Experts of a small language model: vocabulary 8192.
Below are experts of layer 5 (counted from 0) of a mixture-of-experts language model. Rows are named up (a neuron's input weights, with its number) and show model dimensions 0-63. Each number is 500 + 50 x the weight over its row's rms, rounded and kept within 0 to 999. Numbers have three digits each.
Before each expert's rows: a language model's description of what the expert responds to; "gets" lists some tokens that make up at least twice as much of what it gets as of all text. This comes from a sample of Wikipedia text that the model never trained on. Tokens count by the router's weight.

# expert 39
It responds to: The word of in phrases like date of birth or species of, other linking prepositions, and -ing suffixes such as assaulting, rifting.
gets: " of", "ing", " at", " for", " to", " from"
up0:519466550513480533529543503517482578527556478488508542537549488531509413500468467552466626419456506489519517522470317512461494457488501521511469533512451541375544458577504477562589501533519506
up1:459477552432466429624570565546440505532418610540469483467404471418555531470344539418540550558485501489486454459562455460490500448493462448440541481481519477446586588505575509470542426494537461
up2:555475457523489548549480536545541542532621512488482528523525496490560475510518527522521448508550564482520482435408491434470546517490586490486423473504508487517537397583440472465571511520521400
up3:418370494566521554525461407473538531499577428468443508482487424477546573527491553534516470507529550608479596500463503476526559533571394478541422545468580498476525457454437569513464598453415511
up4:483464412483507567522532473540557535471593477512498561556613466496543536492452399569429511504414490449547493439460463477498530429457542549509450438506536590483555455504472511522477517469521477
up5:571484506474408524505554497550618432456506453530413517540497526630583451482554548434450539565499458613599582492552576512546518414458481489506546496464410558569499469611547523493396470419491535

# expert 27
It responds to: Prepositions and linking words after a clause or a comma, heading a following phrase, e.g. at, than, until, during, from, when.
gets: " in", " to", " at", " from", " as", " on"
up0:512479516535507485566557515492510541498530457526499553598424436506532532481540505438547504423468498445566464522491406490511565572500499485535416489534564499509528572497518478571592547577578522
up1:463492562513450469435483508503544562513484593581511509511372413455453426442458540420537474471483521556560497463496473451421521379458529533461531463425542526427435460580532499495466553524465468
up2:491535437585511513512457612547534429514492493501477461560546566461552559491460472476487530566510545508501518479508503464542475563606592444472494621506516441522564465485442522425491505444435473
up3:421500433528478563525444413430482594527533524504479564511490469438621508569510514613561484430423568474543568527474525525510529587510456473532430579512458505538516497508525472480553511479507561
up4:462525500540523519517456443574522585510582407503508548638483476537527555515410497578400535460410509497507469481471509523606499493466602478555454439483498576547524506538531500568585493483504536
up5:541538488470409543554442446496508545433484498539440479454501545514580550429559556548545572454521501589445529470442487558439383576568493485530469608395474481534364431529512591472536454492483443

# expert 33
It responds to: Single digit tokens within scores, statistics, years and records in sports tables, plus See, Category and Total headers.
gets: "2", "1", "3", "4", "5", "0"
up3:438481449413554542538529387499499505461479375533598510487457411458528427561486535585588538517461438552511530411473471421480499475452509538492461596456545469479579437489477437498394432546548490
up4:471488434439472506488499481518470544521500490467510523555470515510494499442426446491400523413509512454489505486490458475530477424444512497493524470513653538525568484523550512568578418493538455
up5:481543525423432542470555419510498447455634479474507578510484539580577458469553508382595549495494578529524510563514476530451475587412488494445526587443612611492505507572474534520422484481488521
up6:540494566537498533467424434492509526475582506526544418500517445473502461397499544444406462517463601558530552435470464523522479478502475499525467613511536478505485460493523444479519448446543569
up7:427454504496557473406495462536443526534537574529507448612493528602509461466488448493501483592473504591523505553466511529519516564464515516550597609451511472454546460495531522472564461518440478
up8:547523571418427459524354581457456560474540500516432486522474514589549481481545484516516541602519426415507463436489443515573531485486525437465540526574502542411450484541562523494460449511554424

# expert 5
It responds to: The word " and" joining list items, plus mid-word pieces like st, ed, ing, ist, and St abbreviations such as St. Andrew's.
gets: " and", "ed", "st", "ing", " St", "ist"
up0:489449559496412486557508483457536504541533449458514463527466444505494587524495466582503569474542505436571483442560420552559550507543563550470489502473499536430566518533524452500629536573491564
up1:440485526417435475572486382492526577501512530554516541532455438410377435440479471434530511540511424524509453511511467442419488457475403461505488460513545556480511542592548469495417490551497423
up2:576541473473546516538453530493522497535526573454525489544538457432529569506405588454506477574459533585482504544519539452459442494457552511529528512518349484552508481474538487499564472455431443
up3:465461496538506526598529468488495559510623537488485530481439493426500564596459403511525504486542608536467516486504506500447408500540468414470521518464497445486475519602497567510538547506390553
up4:437518489431443500435390600527521663473457533507466526529503558611543453558434463509409488480522486456519431485501445487594494476453512495566599520518559590534487553509476524498470445550555486
up5:529570541369448514535442554584496508483470391517447519523505526532504464471460558509371485401504429528536464506511482521629444459473478515460504585443454548406505572543499604476480502561492512

# expert 59
It responds to: Final suffix pieces of words such as -s, -ic, -al, -ar, -ations, -ities, -or, e.g. Merit-or-ious, column-ar.
gets: "s", "al", "ic", "t", "ar", "or"
up0:440424657355506514576534478481534545523534497390437511449464559497466508583473493481462481469499533422464534455523409516582449449532523570558438506509555445530651614382441453631539517511512497
up1:526453509474561395525447470491591504506420584523472519496456467538518536428471464465511518498488519451437513446537484525454460474453518471563480395454541568412541524597504608485514404490606450
up2:503504463503510450441469508563600494579510531510512498439537540561571504438411525402553337538481557494482586517525593463465432507533512525490475515492572416382497461535515491497488528501574477
up3:514471523416546554537488527507601475455452491513544534540494468445512480494562548515553530485510495639514536446466481518555425548480556500520434426517628560493466518412547385559565545446548509
up4:467564521512447533456510464576515591496558616476572425560510488564459523515436465533467476533430368471531522447473431497472472506535451418576524539542598491467524478505500498614533477454510482
up5:504517515487486530542549487458502516476513562455474477416496497547586617554498496452501568503426504498481477606508500528501500473448467458533572530428479482559496539522433599545472492501527528

# expert 25
It responds to: Commas, dashes, pipes and bullets following a name or place in lists, credits and tables, e.g. Tyre, Lebanon or Bobby Miller - Producer.
gets: ",", " |", "|", "-", "),", " –"
up0:427578495557465541554492513522520398559531448474459538554485511480551496577521572483588486486444507494563455507475461503471484471409546451482541540480419453487592541440505469497478528483496560
up1:309385458517541444504560487516448457546504517495366468477452482474429528529397502535593461533482637520529491558508487493411456601507466455566520485432453583428505486438521507481528445473533481
up2:507490542455491524555457549520564419517566526481451495531493487480571554446499539490484529472524575572592598537488559538476503538579571384551491501525488433517445470461547510447554492445502464
up3:502529512518588470617461440530542471454460475543396460516454470355526528589557481513469579536502527581499419459485474503492486450480497514440357497480517531526563514550538517600512551511498498
up4:494460410380526545443528464512547581499562509499399412498505453555556526539449500459470596491589530410505518361473440532542520508547489442540451471494561562536486422532561510541576509544506465
up5:553566535513480513499554512517535633496513521548428491489592503492503593446525459392508559506498448640551506510523448503540451502448559433502487499440439527550508516486524522414518469539487486

# expert 36
It responds to: Prepositions such as in, of, for, on, by, during, against that follow a verb or noun phrase, e.g. annually in, goal against.
gets: " in", " of", " for", " on", " by", " with"
up0:569465508466468512530487557497529530533539516456462511530521388559532483551506521554509574408524555545551605562528473509505519514584583457501482373505482517456473545453497479548517548491552606
up1:474468533433438497553553512484492437499497507469426556466517430490438535364488558426521509437453494518495450416593474507442496470574481519485480501448487527433523520522684547524484481518524582
up2:500563464498515489503421559541545362570498552416478519514528560511484539508458440533463399399506556485495488618529540480467513437476604462497602473514438544514517493395595490459530489473492457
up3:468518431528534568517463421500436532492518519544497531569459461478494501516450580565479500509495576559464513576461515477534481510505428425512518581505455462484513526498529480505453554444531528
up4:470561531452477505410403513471532508493580547589462539543447552539544491495459489491421518490459513403502435555415451512597449533472447498522500546500586479525525470372509495496380467504514464
up5:543531411469442528490434469492551529446564549529472504518629479485581540432460502504541564493552545554580583549490568538540420467440530508571467454463515534565367486609502533515465497513489450

# expert 46
It responds to: Seconds digits in map coordinates such as 55°51′29″, the prefix co-, and adverbs or modals like also, often, can, still.
gets: " also", " Co", " is", "1", "s", " co"
up0:447546550524467522506492476507546457569537420496512499527574479538592625626464509503505571570440543409550459497571422530579471458544491522400539565511489492402407416451438482535486520534498655
up1:561440595400440431492417486484523475552419573546458600506451467511518574566442502494489504507482495454479508508555536518504466469455512418505512442396651477506505608643575495502565453526475487
up2:583544524586533493549457523492599466550562429503434591670452454551533578505479460482546450533511589427486544519583468473448528528509559461488557400501611439621519416483488459420551562471543535
up3:424412527530496585553574479510490541525435509461503471500539462445505534520598522506520559532466582573533516476480496464474519604470394502497483496469462511489556416521459462550508518485525515
up4:519549507514396572507482411463539578514514396532483581490570550530524532539441512609396502484530523545558500501473491467545452480470532528571499489481536450415574434448451443515450427505523528
up5:483538457512442570593474428526522497502558412505481536482476543510497525432568494498484558456480538520487464514474496497525398452440476495513572556479455536531517619531482589384443441511476537

# expert 3
It responds to: Column-separator pipes and periods or commas in discography, track-list and bibliography tables, plus hedging words like almost, nearly, stating.
gets: " |", "|", ".", ",", ":", " is"
up0:412414516501503526591538517494517440581517485534530620499558519536426510589485522482496568536494557466494433469545440532498535503592501454448502500472404478546534462491415534614532532422473626
up1:530489618438416409518506537489542560514552481509525484485549515478527485484392519530539619554505583514487515465584510452426425548445516451592458432466544602426371552506608445512529482588480525
up2:510535531429513454594470623575562529489631484410557481497444423469535435426463515512500452449506547415527525518549543512552472428423523422568474500517519436512497545502510538466545576471474429
up3:450453487533540569519517462436508460455579512396472499473598505409509534512507496511480492557486590511476519564456508507507512503488484437542403445502531558499565554561471471523530593442532463
up4:583436525464447546461525550511576552524581449504456521416464562536480527570409438485452503452425462464507462455511397581482526484415434451563622503507545552512532534556507548496534518497468487
up5:580546438498450523542536461387465497463568463546509494428395448524442488466518469577562579443434528436465558526476515502534480518543531467552479537514522506484527565493495601509505493395518509

# expert 15
It responds to: Measurement units such as m, km, cm, zeros inside numbers, and consonant-cluster pieces inside words like Doppler, proximity, Thoppil.
gets: "0", " m", "f", "z", "m", "n"
up0:570550470573518491483545400442579465545519457501519445532596428496507445570499533508568524457495481484597548532548446555546510491512607561509462504502524514512555467416523466523551492471500529
up1:485521621388505492511529454557513527626510477523511532452472616481425402552469514590555444410524556461518488478485492456475492511457551462516465582471566530395486499525495510504542453521539503
up2:487490543577473510571536536463535446508427542491502568539528497529485501430440488470468419494541572394556439472513504456449538442557584515472495452486510537506586484514516506519542460583578527
up3:495511494512488560509547408431502567594481481512429397503596458460544532542493540543587523525481505582575547551395432440447533486496473562509511485461596439448453538504467526546444492495611386
up4:486526469460403587568538476493467521515515560519561537428486463406487505591405440470403493424497490425596505519446416479405468427464566558490540472506527487538533491525527527559497469592658454
up5:565568575491520522538498492482466487508520482460451569547552546513455606441517474544430448462509499580500551523454447518425486430472473452473529514420424497535507565568596556523469599507483539

# expert 51
It responds to: Syllable pieces like Al, ad, El, el, am inside foreign personal and place names, e.g. Guadalajara, Al-Nassr, Dżeljilji.
gets: "al", "ad", " Al", "el", "am", "em"
up0:525491522578528528561515527464548469526407383532521545515519514481491533571458423577519519576460595497521513526484442474607467511519570456435497513533453463450453509480525522549527480496546530
up1:528454499449512461543508467543423566559454549534455488504510516485502515458368524417590551526515573540507446642477532454467486545531552525508448544423630579320500524557529630507451460423521484
up2:578504422501472504548389509459543474548612431499520564556412466477516520567482463490553493539453496457533587490593506466441526461480485473475501554490457487564426550622442576612542492517460478
up3:362474417491427462587497511592619494482500476580471497457547424390434517524517570506456468465497500516537584469443410485512511497431457478544499490498512549464470435533365433563504550520575470
up4:471510441464423545435559473489576552466446527502573535487478605442484488444468476461497492377503505457537481498449511489522479483479542501603486521550554536535566453497491481525507480468511553
up5:548540397475460593561527519427510486482493484511425549483497490531522461557478456507443499504534510558493509551568482542437515435436523464482545542505517575544479525560496635524528479531501507

# expert 11
It responds to: Country and city names and final word pieces of Latin genus or species names, e.g. Sweden, Japan, Micru-rus, -ensis.
gets: "a", "s", "ia", "i", "us", "is"
up0:610533582496429509510488379509492509564509559482519514597554497520490507491411499562565488537502539426488478445472478555432389472550509518515508490488446495416539458490565488537568529545524537
up1:436449567396535457567446457469483518532455563537471434463434478521499519452495464419457505441509496540524466432553482522495523583480414524488398577461587621512542540547514547530534397475535504
up2:563511423473558488468554463470506385552499478554508483509476596466508457459521504447488385590506457498516595522500523453531513443507470484525527471501449531501575472481466482516575475497433461
up3:445554548531518483523533494524513462509449556610511489580438549466549532479486475474488518536552521527516489475510522513537388556433478483523500533521548460359544473456483449505477510430588398
up4:504455461530494547512513500569568558556538509437525482432547461546523499532420454455488562551438532476591473415478491499541474470509483506514479477477522632589559417514590451475481423528544441
up5:588484508491519508522467505516564479457494477465424505502503508564602478455509528433477574531422400605440500477484506601395477503465447444533569525405543492542595587567518631517500533514434585